{
  "num_hidden_layers": 13,
  "hidden_size": 384,
  "n_experts": 8,
  "experts_per_token": 1,
  "d_expert": 528,
  "d_shared_expert": 0,
  "hidden_act": "gelu",
  "moe_layers": [0, 1, 2, 3, 4, 5, 6, 7, 8, 9, 10, 11, 12],
  "router_score": "softmax",
  "normalize_top_k": false,
  "routed_scale": 2.83,
  "balance_loss": 0.00819,
  "balance_bias": false,
  "router_logit_norm": 1.5,
  "init_std_router": 0.00873,
  "lr_router": 0.000256,
  "vocab_size": 8192,
  "norm": "layernorm",
  "norm_eps": 1e-06,
  "tie_word_embeddings": true,
  "optimizer": "soap_variant",
  "learning_rate": 0.00276,
  "beta1": 0.95,
  "beta2": 0.98,
  "max_grad_norm": 1.0,
  "batch_tokens": 32768,
  "max_seq_len": 1024,
  "train_tokens": 313800000,
  "max_steps": 9577,
  "dataset": "wikipedia_en"
}
Below are experts of layer 6 (counted from 0) of a mixture-of-experts language model. Rows are named router (the router's row for the expert), up (a neuron's input weights, with its number) and show model dimensions 64-127. Each number is 128 + 24 x the weight over its row's rms, rounded and kept within 0 to 255. Numbers have three digits each.
After each expert's rows: "gets" lists some tokens that make up at least twice as much of what it gets as of all text. This comes from a sample of Wikipedia text that the model never trained on. Tokens count by the router's weight.

# expert 5
router:117126130192143149142087112125121187124153118115130055127118097137162124136107172132129170129126135069106122136112135118139107108122114185133140169114087116143098159101127120119125131115108150
up0:120158117102128065136130138129111156127117121123145137119126160133114130137148107112125148104126131131129168149120150100084139090164110138140096128118122141109115139100153162144090117122142158
up1:121147102135109121184113132131126140161146144116111121144130128159107166152144101144136114088114120115170144118140159120102117156112127120083123101127159089155131104119124120099096126124116147
up2:159057111117130093129098083181155127143154131075145109146144103141097123109116122149170143171110108106116142166127143142104173167124144098133127109167141152153105111143094129156094151123140104
up3:112167179098123126115162156177135122093098102128139154155107134107138155105160122109163157112144148139176144116133166117099101128115128145112125152115107134138129135163125106158140102127096126
up4:116144095161061085125109101129125115114127078102133159105105094099136117139119142109080125156136086115074136113137122099113084134103154083149098116143117137139121103169142141146137122094162141
up5:138110105153137139069106122119153107115135111132113104086183135147115194128141129121123108107083131129118113101097135135138127127110103081163139130120169114123144122140105119121114076137117131
up6:121106107127180104120115157167096106147094121123115120094156121141107162097164130142131146112123126139085088130118143173130122135155118119105081136095106092136130088100142107110088136139131117
up7:156146154128130113125147105077073120152161093127126117136129110150089097176105152104107069139090104122096072119126151145158130126186128137174124156131112129150127109135166167150132110197114156
up8:116136116158150120120132123140140164135132136119152098147159096118079149071105122103151108155115118086154130138168125138118129147113095096112110090162116133147136114141123116147119106082177110
up9:143090163118134154093104173178094121108124105168117127134099160108107141127141117092154128162139136113109062082094108122086085122121117101145125150131136117102114107143148145135144113124129118
up10:147108104130136144130102114112125133133141111119153131097120131106149096127122129146118141125121102104125146147149151101143150172125077139104159159123106133087106095103104139106124079119134126
up11:175123112094153166157124163121105082104164097159125115163128162130113154092131144136114166094165202154151146115089132132142173127150123141134119155118163136116094142146112091134095159117104143
up12:105168093165126108116125158133148091111105144111102106152155138142170070119134131122126146168154099114110121161175126123070117114076176133145109103113167141138145130095155108133115114143108137
up13:142117143148154117153104146109091125149190168149130144152149141120154123145128143112130157124093110135105127096158145081123173112124136117139109134152124098138138137106165094094077163131149120
up14:124145163170162113120149125131129154127100126157096075176088117162121102125117134098145104124136146138077095130123135124118128127137122099137098129120108143096127133087190155134099133091109115
up15:150108164085082102089127089083159156115153125143110116159132125148133151108126136100065126104179109122112096128118149089076133108158113165097084132098117145125100124124135167153128129123144128
up16:122075119166132134104089091149139115111121107143103164131173146112132117146154133097104166123103143120146148127130099118120108108148142137169107147097143139156156107135106125115153115178147119
up17:145149146104143114122122140136133131111171120123137141169170135130140106120107114137089120166112116146129129113169164128141087141145142080127140121088132127143139183146104143136113141131139164
up18:133115110139135117076140120150160084133158147115111146107100063151121141129114112112115105086152159157105112115098162124078185156132093126134083142119160107178110117106080117128135107130143111
up19:121130125108116146055125160134142168156112104149147138118147181083134150106165082114106128097085120115149130141101133158106125137083130156120173113159160109136135090150145148133107169111168117
up20:130115122081134162117127102151135133104115162128113127149096143111110113073132100146140114159101138114128070119114133144130108113139115109154116129123122148131134117104128125139131144158132187
up21:174102165124126120147141176099121155122120105142111118166136131130161145138118147169120158130156138146135145117157122133114158141127089122071123104111088151133170152112126127161099146103179155
up22:126097126133125095133142126117138147133161129137136146149127136104127120165094147147151162093100111089203134078120139121126173141119145159105094087071147171125066094152136142155147152127182101
up23:113114172151162141134124101092151160141111098107126140149193195096096138140120152101107128156089137149164165120127108115175120078175132132132092141163180122150176130113155120128128159123092106
up24:082178131113155145112112104159149099139137121131121157102134121142168114151110154152080124093145166118059143108123152164107123110129121174151125095097081122108102116147107148205079152129112134
up25:109096141172124117124161114115148147118109148072145129190114142142101150093132080147139127093130175138155160113115091105130155128153154116112120132113141179122088114091138112113103111146136155
up26:106136158120137089104134131127135117164122154079124113105097141125137134157132150096119153140144101105101141135153086163108122157103115125097136112104146133122124086100162154169150175112165086
up27:141116136098118088122163128082110119111095135151107134108128103113085147107075126163153189155133101149135123121115142131093129156117178105143113145117084089126133094126124107116125108113138134
up28:166119163144124125103085122161134128192182101152152145116124099111106117109077157137110106143094151179133166121102156140118157126130081150130121114086127124112120089147165145085128132120160131
up29:134108100131114120154145119170134120148151130096088158114107126147134103174104132116120152143135098143128103111189097104100187163094131135097130111121105145137175103144081106111108126088138094
up30:120126097140116131094112136197135124141080104146070145101135159121154150130138161134134147163092110124132119114158136141141135118162113136161107082154122134158129109094108133118131116115156160
up31:161133101171140130099110099135129142162127137115150111135173185117153050085147107135079136114144172139126154088094117083095156111126096114081104139146125111115115110097120114126150105126140136
gets: "\n", "id", "==", "'", "}", " •"

# expert 3
router:122098140105115128136156158119180151130111156148102151102130157138091108090147159139124134128111124138133119136150138128132154083114133134136122091094135158118141103125150123121165127118116129
up0:104074145126113174118146138132130136138139104193166092123098164099137150141151116158131056117118104158098180113143093104171138124151123156098144135171108107124117127091132090122121121158101117
up1:140132087094131134102133178115117125151133123151143164153172126125129144124142082137102126140147152153138115136170099090121139128105133099151191154145140151090161082147139099169121168123126118
up2:100125124134146104133111130161123135111113129100154104153109131121143148119115100144102078090133141129111153130132117147203131108115084128134117155166166126172122168113151135100104099122145140
up3:138128158151113113124129166131100104127102111170149136119088122098132157118137126100139146127149158118105126140191095120146178140097109118127156086117133106117129135134117128101143165130115053
up4:100083138148152099178112120144126115132167148146097132104158130160145159160124089125097069145175099134118163116158148102108121141108112154164136127127079113141145153146129068113135125117132140
up5:130173130092079132120128138136164131116136148127162129110114158107144083138178119152129100105080102121138091090099155124096133098098179106169181186125121131154116092144137135135139139129127135
up6:124085080070139149110087135115138117138117114144150106109104149114128122114159206116170112176115118148078158136117125107107099114114167102142126154119130133103140111080124127140123119127093091
up7:173104135157133127084149114139104116136146102119104140125093120106113171098150119155116110089126163118107166126106131138150177063100142146094110139154132126121132107149113134135143112113097123
up8:085115140183136124140101134160111128160150160122107149155137129126147110154158158131076177130094117125146136127088113126151135122158146131154091129155124121109122133116103121152089115111100139
up9:160137126146153081109174117112149100114143090135097134114149156145080146113098154142134082111156130147098143107162137131092128086124112173112126134112115142179146117087162121126127094100148125
up10:103167117116137134110144122136144115126139141135119143131119133131126083131125130153137118143137099163137113123116108094144102141138113098156121135118143109168103128120124091100154127133108124
up11:115105141097099160108152154138112128099145160096115099135129117089146135198162081108143118137118109122145111129155146108094124151115109168131108099118125126137084105148149122118123097130140097
up12:124103085099137149108126134186124155140093152157164101085122178148159131136138150140144142144158172137101165152125142160103147150099153117166189150181146146149136128139141091109139087121082144
up13:086153122113126129102130165138118138141170080124128148158152091141123132115140123164099150107127126124081107112123135091095118185082143147159136147127138121110120136116133153132093160119110162
up14:095120138074087122119126086158067163175106146159108135086114174113061146124128142130127098110149070147120112098173118147086126161100160146143127113090108119196152111085138100107147125108127166
up15:158133112130140146131121122105147090113164105117117153104129091161164132195075099163094129160154140137142095067135163143114168147105103132140137122146138084120152117165148092100109131175120136
up16:131172137087099113126097113157124150138139156068146131100127134150152108087121106134107116139105151200149114110150162129123087136123168108106131137159132165098138099174115131128127144135163091
up17:149136119100132134143076099094161134126114121059117150135150116110145103097146162080137130129098130166151167149145137123118131098171149124108115152118083175147133128148143128068125176126122129
up18:147080135116132118172097152124129108125111136150122111100119124099115121159140137087099079121077134103116093120149140091143164146117106136112143084101117133117120152112117104154113143082168140
up19:078127159129112121182162158120115095145156100133106136148124145139170162150142126120101102126104122067098092119110155144124122104144149147206101139122118159118138142112065146126119131148088175
up20:089133139129117165112157174158136104116128124143181208158127145119160141136119101107145098139126111140153142118145129146124096220122084136122127094164164135155089154125158106153068114145097150
up21:150168121123124108143158141150131138124066113109135102119136120145102120130134168142167094138152168098129087087120111120121146060145126137104091126148118098149098164086108152118108134127132085
up22:147170137123107105168130126167115123115120155140149077163110116129116132120099133139121143163115091130099124132148113153140154127122136121115100124157136131095100113139094100127149146132131094
up23:102104087086142134107109117114120092146126072118113124155145160122138129146138111133116155082107184124082130100101095121128126162143134155096116161101117115083189141096122094148148133141134097
up24:151152087182117140096103142158159114109114118128088064120106113127139149158109128100126144196138139117110107115130150095120129152106086103098150166147172153139176115116096080103136146138102122
up25:123111117102130123131139141163173095128147161140109117131111128141129087125122136138153105127106137168093131122132158096133116084142125140144138153082106130114102106123125117153150098074088131
up26:081155114114103123127116164144137108174134102140162086147121096126157137141098125156180125110124151126122141149132156139106164150122091103147118143108132126156094121131122145047102190131142107
up27:130110103104138160114139115132107159128081088118075132110090111079155093135122126168117134125167150146112118125120127137117108125112128117132135151154162104131153160136127125162130139173131145
up28:140097088120153142119116123124158117163096148160179147137116093123123117113084165128127134115135100084128112121134134081112135124149127136128111157136123130151129120117123103148115151139119119
up29:142101151131157139132141139171103156100126106152099122173157140077124120123134119109113158105136116134126122126128163142134138110090113112157124100115138143076122117121130103120086091128126155
up30:118091191135154092169118179137167158119175129150125082113121101126106148107127122162162108164152093130147130108130156114149129141123133113129143148079140109104127149082113125192128102128131164
up31:092137138093102131126185114140136113090156135092141128110132139113152134182177147125123085125129170160139122149144114134149173111116101118131122112113125110143131149132142062159106137105134142
gets: " ", "1", " (", "2", "("

# expert 0
router:140165159131126115122154105120087113145067131083140142164113094143125123119160108148119127137120116168110128162091144114127134135058115139128138161141107121152160168125066165115136124133125123
up0:095137131135138112082120154119117113095113113120134139145145113079116105135105117111134110149096110137110133087114133141096109131088138112072097129094170064137148102142111100142118153078149141
up1:078119124149102120109153101118102130070122140155152079142153102064105120142087119118142096154124093129136147083144119130134075112115141051142166096126158113123087107119151092118151124091132116
up2:132182107094141115118096153094136140169138119131121137134138169088162120136144156127139123177143100147147097099116133134118113143119114094128107171128122142114131137091154170163122114129144121
up3:096148182156146122139156118112115134137122102147169115107113142120100142130087148169098107143106139145104165121164080147102153141125143121157125072113142111172101076132107113126140140114142157
up4:124160158128172115108120143149152131122123138151145127165155125128147096122125124099113110136152097129115096126121128182103121118129130129121117140132089134107162121132173078122103136165086103
up5:159106140167111085144165114149155106151103142137112124164145162116143074128189127152135147123116141114177140130166142127170110140133122124106129127082140116179161136116117128107138138100119158
up6:155139162092077117119151137137143140156123103129088153159145133123131066115127114101146116127072145133122125183109095145127096144120110136096121156115103120174170144118113102137150136117157089
up7:146150105125100142115088103108136077113079140128149150150105136127127092138121123120111121151090139149124135160079167108081150101165145168113083116101115128113122119101135100125126112152092101
up8:125145132125183114113119109149113105092150140162132129130151131104105119131145123163096136171106182133132117123128138123173113127109106113123136094135136109145138141117164144127161160149131152
up9:173134133183085135134149081110091119145128100115101126129110109060133168108134141118164143108080128166097111115123141110130173088093139128094125159123138131146173152072131129116116107133157136
up10:096094131120130125097158130100141139156102169112154147151155116113108136119125101099113124134101171142112133139119170121166182116141103128084146125124114148157149123065168102145132133120164123
up11:102118135148075106089112114146151126092098125097135112141130166141097086150107166106110164108088166118121158112148137088120138125115062150100143161131146111148126118134128140119170104130104098
up12:135116147134136126120124156140185099147121110109148176125110142073177151147131092132122128152060114110123112122135126121111119157104089140114102143123152116134176141120114090128132133109125132
up13:110100132121108117166148113123141120137093135144171157114114093086104136119160107078116110130098175129118096099117174100133171099118083165159129128088117156121132090152111143142146091118142152
up14:165134102121170137141134129068123120144097106110141114125134176075057116142075139169113136119143145124126150108109118140114129172126138110167160131089111100152175148143152160125160128145127134
up15:132070094112122108145116129114131164124157107139143158113117090096166128119104115150094129135114117100037147155139163136128111078183112110157118154131154121088144120124119130142121122133130111
up16:165158158116125131111135145117188127134125191107151122098155191162077148174122118113155123170089118139107093097146136137142111122157089083122117105141153117087138104131134132103111145169141107
up17:148128147126161106076114104102114103108107141133078150143104116107146097103147128103132155128123082109115157099127126099133122072124129133122101111147078143101132124141150137082122104170121118
up18:127127126122109111119076153132139133104155144135102159152083121107120107145121147110103128151112147115091150129136143143126087106143127124130085142139136163162165159136171050158151141137116089
up19:130165088130109119157118127139109123137108141134115113114154153103120140110083137073139093159163116124125138157108108135110070112150087089118166163107109122113137160115148151131153150144130124
up20:145128112111126172134133134131137140126123109119122137122108175132090152112108130161122082193101101135135133133169091139080125122146112173129112126116132161131149082156144106143151128158140101
up21:132150135148108142137119121127114155102145103164145114109125145105126123155121110116132116115107132137118172166086102110129135149107128101079184150110112176143165160153142166157124115125139137
up22:171126120115118123168103093175187144142171108136126171136178117118102113127117114127132109107126115177126140075140139132143148101087101166099116098128126148111119125138108124107139139107114080
up23:131070101120116133152163125161075126134126131102156145056137099127092173144118130095106082135115094113092153134144125108136121112069106118110143133151113093109158148101144103130140146091118149
up24:129145074136145096089088146103117130136130145175098126122140157107095112144127132106077152176127098109114137123111102153120128155157105124123091097141155124126151149122125139128089138147134097
up25:187146124143129131097139124188139132133119154144099103117163167080123135161145128104134077108121162108099117093143109116097100106134124124159170146136145110123104114110096098115174141111133123
up26:134146139134164116139129122111125145154137093135116100134136174103126155094083117120098093142132120135058129111104136160097107152142115143133087160121141130175084128108078138117103083130095122
up27:118108131116133115139125190138120131166092121175113141136098132114128130145181102156118128101107125124129133135124125105133122093145125151089137101140074091055158086148124091142114098106122141
up28:098096104157114113107134138114123132126129157112133096162182102164152127119117166128109123118084099119092153117157138104162157104132108103156145098134127158100102113061138160126134137105146140
up29:157126129147110181126154144165138133151131092132116097139163134122129113173149107115133136089110115176130183139113133133105107127111144091122107123123126099113177141149153148184112121135110130
up30:179136123122142111128120157148125136114132110099145127115104149131170083120152121157118120135096103149109124154109142092146101102151100159123116134130120152085128124106148070137100147095148123
up31:148113173133133112136127152106094103148139159129112098157102168142125169139112135099127168100108127146161156138140130159095156100100070097112128150077127080111145125161146122096127138092110108
gets: ",", " a", " in", " the", ")", " an"

# expert 1
router:148138148145136149117155122141209160128098131126084142189156103107134145110128106112184091135127088140135122138136152153123127151121117133130141102138050114144104130164092137169115154117146137
up0:115146164123117127159200113165117113134153150108106139157071139101187142085159156079150115116129107115152167121148156161119102154149144118129124120132100107135098101161109121077123146113106139
up1:168129126133114171135124146111135107117089112134167103145157147139111137090112128108167131128128135126139077099122131149147152106149123124145156098138140093167133124100147102142139120114110154
up2:114149204108140082130123117110150136158126165138151116078112105137131104140129150124153101103091170133178114117115115113077142137154138150173102121125073138077103128140099114119182135128146159
up3:172141113117147103124130154169115136117123123162131170122157155088126097152138131107139135102089151133147135127146104121152118132141126106084119136134162129118122141089165128164101098144130151
up4:130138159118176141115131107138134126130140104130134099082149125144157106138109108153130108131155125139139143133146101138130190156141104116131164145105115178162117109155137128160102138148152093
up5:139120173145134107125145148154123132130136137127123103145098110107091125125143121092119101120125105128114141120152074151115114116130119148086143134134146160108119153134117126131087171142115146
up6:126075112119068131102124114102153157110140096155115143148132139162143119170150121125156118071120102138159146134147115153102137162116147134119118147122110151090130117153109138158127144136141134
up7:133153133117086147117127118115136112105128097138129136137153135163150118136119114125103102152093157174102102155091181141130144143145032110158146100126123115119113126081095104146135056109100089
up8:090095084086124104098136148127122129119108126129134115124134148134133140121114100134190110131099159075124102148198090172107140125143103105140090112117102093091127111138105149147133156171110150
up9:138111122078157156157149097110100126080120089129110115098110080125171132138169154111202116135118115113138129109124147153138158123170144113141083134160150102101148132119130116111151143130112146
up10:144110159128157125126136118132125121118108155088137081148128139124113119115075109152113145134117134134130128147171113134119144123166098123102145128185111158132088085092115143144136149142075183
up11:168107146107126122120136122157146129154121096147173126129113123124109126142134149147131115090153163122146093152099119121133134137107157099138127112127152106180112089107121135090148098144142104
up12:146130152113124124105149100079133104135098093096097138150116145124129152102107129160117114142115138168108157096117139086133141148152140147106139109159083107128107148082114150132072172124112114
up13:152103104115177114135136126086131171160143124138122107152157139118151133114105160131152099075135107131140074127134102113113090093114069131129105120155139168136127122103133092162112132116127155
up14:116104177104086117121127118119148105111119174137126116134119104137138119123135138079160094119167133097147123155135102124105133118112159110149145159124103114146127113081128143130186149151125090
up15:145139132151138150144123147148131135116146084096106113133157075119154135134114152156101150124150148136158154137145143152109111140139062143131134119141115116093145126140133140120134179128086140
up16:162139122172137136085088129109131164089112092133106131157110124071083088141112124122133102128133139148148107100161055144150136104124095146140130089088119125112155125149124117160123121125128105
up17:132103171131108073125175088113148111111130133180134094098137100156127163127126149123144131165109123135105118136122136137107158145102144105152138116153109126148100137120108148111124104085109133
up18:098130174145144112126121149107128136140108120140118156184140145124155098078127103090140108062174142099140135144130125129122145139109117108118171121116133109130148152147116134102161140148139138
up19:125085120136133144130131131107100157109120098154122154130118124139125135110147155124104155126112036110087166154115127141132146166100128095145119131102117118122140146114117110150135109146100093
up20:160166193142111158089130089128114123128179098110135089114093105140132157130086064128145120129131116159118164111190097161132111108144114113105142157111113094107148114102073156161148143137086111
up21:102140115143099105117195142126152158123116124113090101119112168128096138116130116088169147091155118169125093158149143111143097128122146102158155154149097130159162098132132137100088143121142171
up22:119136173153111131107118106100109139077142129101098122105152085150162148127123100091122097107155111160125118131128114166103190120108115119136130105148134104151135143117100163119155110112136107
up23:106133104133126160096130119119124145160149140125128139096136140147104140103139131099105184161087179155138127122115156108132141150073129126181137175107128081196126119156176131123080121151098115
up24:164097149108132112122108164108131110087156120139122140147144142127152141127200146118129093176128151117149091154134154126096097138081125118159115156145086109138099096100103185137119089141126082
up25:121142141164134127094123126098160121112128117077118177157138154116093115109142141118133113129118114149127134113129125176130107140104080149124178157157116152123138141122126122131135153106149161
up26:133095114144144116102134110119093124140128112104132129125115128144110096142081112096147112127134101151152127137172154142088130152099161114117132115129085112115121114083122129092122182111147104
up27:092143162146151135142111128139118146137157117170094192168165106120119133137103126134090167112131170155131122111137163079157150145143117173132125102123081148110135131128072156136147138073137138
up28:163124116089109134122119114168164145149139098129131148110139112096145124113104151140111108142138132167125087119140127129101135101168118109133092132148122133159135119146133138148114126102113159
up29:136117104125136121107125095106151153120152109132140103157153188130120149151126115147147096123175129132136091101136115100107099122140063124125131101093115119118122122129126137156133102147096112
up30:135160149116131148137125133137162105119104144138120158089144103146123078117172120133114115132132147122163104144151155106150119155167103144145139138168132151112145113100146117128155137114069143
up31:170160147143122074134164108146121094147131175108115136106138104115155146118115140135161087109109102125097183101175118134119127132135142107103106116130081174121129078111096159107120127104146102
gets: "s", "es", "y", "e", " May", " July"

# expert 2
router:136140079145159134150077122117084056133168137124168119089113082114148115168131122153108168149104161130142142156120135049144144121181143115118133147103125132139144119127148107125100106135122134
up0:106100082084111110138139132116143106159175129081119119112167144081142126135130100125150142118175181124090118134137119092101116121167139133116175114123102133116147150097126146113115137134131137
up1:147099172109116142103147096141120144100108115122100141155145164080128114111125133117144120154122121198123149092106083113185051130143124077151119123075093145094066150099118125109129119078151128
up2:114128169101092123123121088120145164154187101144129145105108169077137144128087153112162108145115171091110143113116112115098143112115140107123119106121168152141121148145150157141108149135095164
up3:118107139126132154114134147112165101113144096104141104159195114112131123143117153113111131099137117124169146059104136116111126159153144128135090085115114102103118091129121120114134081097123144
up4:137106117174153124106173140112156117127144096121140113114120121112092147124142154140121092146128162137134143128139123173133101180147119134171120107139111082095117107155156078152081094076151122
up5:123105146170148126118116171126135089116144126150110143117099129093119119123116145119119146156117149122137119108124123145140138128163169131078121101119194166133133103114106108123140112155096140
up6:145155128161111143145184145132131134137132115138102119111117147095137127134124146174133123169122170128110161131154137129087124143170120142134115145111150131161153115157127145152112147135160192
up7:156115113143133098184106148071090155136145130111136121116158176129101143127154095097137127155158117106113163129115135157118135107145097129128166133110098130121161103157121139109150132160108142
up8:135120117149101114106140157116117117111094132125143169138092151101145137113125127130118116198134132105131149083121113161133118158163073147117093149103130114132119103103085171136141120102114162
up9:153145124163129169123122156093106139129146137127179134116157128102137143127115074188124089151133121110107168105149143133178119095144139135152150089128076110143148094126126178140161122089114084
up10:117111153133140085083111123150151118140122101132141118157119104106109112117088107102142117065156116124125096144120103147094135159147105104095122197097083117110137127105121162128117121140121128
up11:101119142133159111119136125127148101110166112156137130138143139179148066105130148150139136148123119205118149138154147094171144111136125126107111138063088168110120114098177113101134120147158123
up12:139130154101134138117116158083129109154113093111102148110154123168134124099156131126133124150120133123158152083154149156128113119134089143151143124101140107111119128125131120107127093114145152
up13:194121123123137116104161136131136141146137096130129120141085127060169144109116097194128139146174104110144108118142139144127169140175119111158112158100118105137118125150179139137114145108115105
up14:110151109096128079135093091127125147149154127072123158124113126119147111090119136134161135139064144122148129154114130101088122116103107146106121138129145132143134131132168113114107154187092118
up15:126128116117130133108122133141126134130124099170086151136159134125100068161117130117124137158091137127130131167118157149110138117085107110084078146114098144151164127137099143159136157156153102
up16:164162076113142161103114116116156115160137118110148139111139139163175102174136092175133137154156156176091171118155145165137163122172138129145184118141079139153117135157125177122125133096138118
up17:135081150152090123190118078077119095136114124115150148099125117128130151162163153089096140129093181132170139119117131104140151111141118136142083109109144097109109090098113112152127128104157149
up18:130150125074076134100115121166102152129116136130139173150129155131150102160139142148117169178107150138090111102104100145147178123110111164120140186098171125116112141155131102105152162125125141
up19:118093107097168107125128149118150111121179097156090152122169152129077127070099094151137149148147139132144114124126148120095112123153128129134055124137150141123120127143161118115139171117174141
up20:138102129077081157071176100136084149159079079127085112133108162151121169102129140127138120101144121157132145100126140108116136144125102148130106129143120093150144102100126105109137087118089117
up21:140121152098119121156131132104087119132123118113117149144137109146181083122117097155110109124130092099120139114125166113136103150131112051127099102113088103186150091123150139140138136149132131
up22:133125109123112109125117132117133110133193111115092058088120128161127109105138130109117132128151118140172093156133073125084151144150124094120126147098124131110121149120116104122099113151087129
up23:166118117120087107164153115111165110153110130077079138119149111120123132117157096105150152101118130130112145092117113121129132115120169151075113111138107148140148100161123112135096107176151128
up24:124092112128143137148181090156097168181198120092157156126110173106147073101134147103111126138104128113131113085141109070137107137111161124109103142140120117166136158119142102178110127117184105
up25:115143161116172126135086115150168124143137116126122127096101177158111163171139141086125185100123161128091149104106113094149162136140154095129140147150133130124121138100161120120122193140133145
up26:128156136119083127121090121125106117162106092137178137163152141161099115094111127136141127113106119105125121149136132125096126141143151122151099106098110149165143112137104175149124149124100135
up27:148106160161117105145115150147089087144158122137113118171093109127118119179104159088141075117104096153105120122128131112105129149110116100122144114173093117132118090111128101095104150103121101
up28:156140163116099091143076103118127132133159128154127134079165152105112129175122109141141156166135138152090148125142144081132138104116116107171149142105130127078146125094105157121109118141136144
up29:189118134106161134148137127097135181123128117143120139110123118129150086192125082154133185172100111172093101133145106121146113149157151133129150164139123143121132110137172139136117121129090158
up30:101142122113108118127082144093108143130173101136144103169132169087125112102126140115076151107099120125127140119136104110142137081136094127148112112130115161125124152154084105154151142146119156
up31:051122157159096059120141072128147144125067140144134140134101150160106142121122137120105129127109121118121163112139093128088131102097131128164118109124121109146114130098126131158160102113112125
gets: ".", "th", "m", "c", "k", "g"

# expert 7
router:117117132147124137115125110135123114101149095175144111128128144125068166146133123139115135131126172115115159077099114149112091153141156082105127155162143107130122106137193134102082117130158113
up0:163140125127131039128193100136140132137141126114148123100093127153128111126077117132168135147119146114105117142134117101117130111160134102167130170135117110110164110150103136074131168138099164
up1:136108124151139137129164166121149048133108105086084120109140116146056085078116121159111103164067135101131151154159109092084113147144126103137135158117109126103111148099146116127076094136132136
up2:153103105097076113132120141137125133128083136117149143148133120131137101126137109130180111109114115170071164121141139165103129137118168118117088156132129137117113095092140162112088104123111132
up3:113133100105072148120101157123145083125097165160102152105119146125153136105127124087147159096107104161138175116102152144138126100099137125139177161143141134181145184166121151092103133172155132
up4:113094163149131111156121129141099200159162134149088125131067098134144119121144107098150144134078090120098099114145137107119141125113163134155123166153147120123085154123124186149144097143101129
up5:124102147132097115095148113167156098079124129108125173137076152083117201140128131141143160142141132073156087103126068169123135131169095134088096151128142131157147151141126143121137147160127132
up6:115121139134110144114126103126113127095151145139125152108124173122072175131129134122120135155103141134172140094139118126101155138116144075096102108081091115091118114165108097136132100102129143
up7:110101132153112108185137129105132132139146129151149077144223079147105122121102155113091152154123091142083157098126131139130187122121130112136126123139118104169132157088140126156155105128140125
up8:117153114085166142128149083105133099149182106149175121156177097089163141103134055110113131138099168125162150122121113180089129148138176111107145138129154116129128148152130098134069161145142150
up9:115098173151118111141155126138090123112164112119134151152086118101111171128096121159131116123092143141129115111154134107094100149115126117147135138129152139071133120107149121123123098145097120
up10:073133164113101115170112112110127113122099097132137137118113108135141115147119135108137132138133153157129112124182147099123095108128137122169170143151125130141144124139146138123130101117153160
up11:116139097122133178100130133160113108132132106148141089110131113166141114137125112141122101183134160136092140114160138158149095145148117103152148136159121112098155154139099156152124168118107123
up12:083148135157097106110117148112128145135136141146163113145103149140150137134129099070120113123150086113092185097132118092098104142095151107155091111150140108108143090086138113086136156180136110
up13:156089050109121109111145137133102116069093125164155141128100074119128135109123115130148115149126149092139123130147119086094183166153113122143165149103132117134103103092155129146154147121124153
up14:144138074168136154104128103144156094182087118123147140160131139141157123131143139122139120102109135115153150136116112125113089098179125095156114121139095135122084097125160107125107130155161134
up15:122142183108133104143123153101131145115125129134100123129133145114097120112087103125133141126143143119089124137127110114122158149145115123119110114174126161078161109178132164138121093134138169
up16:141106114108134107168105132140154144139091138108157161156140110086098126129107120126141095100140084128125140102130171151126153149088124113182058121117123154145117167123093150090141148133167114
up17:153119158113138152117105115137143164141127140099131163095116124096098111124092088145122135153168125135154155180169160089112133093120132128127135107127120114168116127122139128149146111085138126
up18:148168134134130195138125132128065104114100130114121153105127122087096106126154105111126180114129121105119087104137096147114149121109102176125082167128124134113081160116114085128143098165151111
up19:136155086139125133146145137163098149154123074114132124145112077110134088129113101096135156121115118112136122128120136056117112135132116188169128140118122137134126141123128107122118108123152087
up20:141096081094105122139151118104177112138118128080136133120122090127107148179106139116144129114105118126091114121141114085111165094142083112104122131129140125141151099159134152138113133142123167
up21:144148129101107116163137155144128079134148109104125136150108129143120109127077118107149142116119143112138112133116114104063164121109087117174066125115059122133122098141163120142134138117118112
up22:125168101110074120156106142139107159164113090119130071122162146114105116128118150137147119134124145139113134115117127121130141165123112087122103089131131136165132163114098157145118134096147114
up23:112122134140117130136120120127127123125077133122159095128134104137171167144092126111144106166132125094134135103163148161102162099145091129097083102137141115090140108127144077116126136145100115
up24:102126128161115088129112153159129129126128142150131118115146138106078111150085130113111142137106164086106062127155106128088125128132139167126140133176129138134123098100137143119136126071113165
up25:113128096111117125169156138125118107142155102125101120141161106132130158092153121099095125153123117126084129144119112064134133131104142136108150154116166139124122135117129123126118141115092125
up26:106169142145151101111101121118098095097106110159071088126141142130142115127143104168115111126130145150113179137163091172131135066104133116129127143130111118141133112144106167150107118155139145
up27:141120134129166137101098167159110097145120151129123088085103103157129129115112121100141121108138130116118096148094161149143175173172098084127127101126130122108140124120106137126120138157115093
up28:103107151130113135153126190123099134100128091134134134189125114143102155120122112123126174088115104118080114147140133123077109109093084095166156122099126095141099132127123119136131122159129109
up29:134154117142122112133103103143120148114124144129113120124126070091096119137118092099121099085092121125117127134149187104114153145144107156131118119118125095129132080121103090091125131142132127
up30:108125127178132108182135138134134142133106115104115145085101111147146120159098133121122124130116161125141134132136097089165140142107129090133108128148135152110086154123137123146112114152152150
up31:153133128088129150161115127142098131106112153132124106109126105134112127107073145137131150077112116087136159113131068117068113176149146125146105076148110116116104101169143105107155098124080103
gets: " to", " of", "ing", "ed", " as", " that"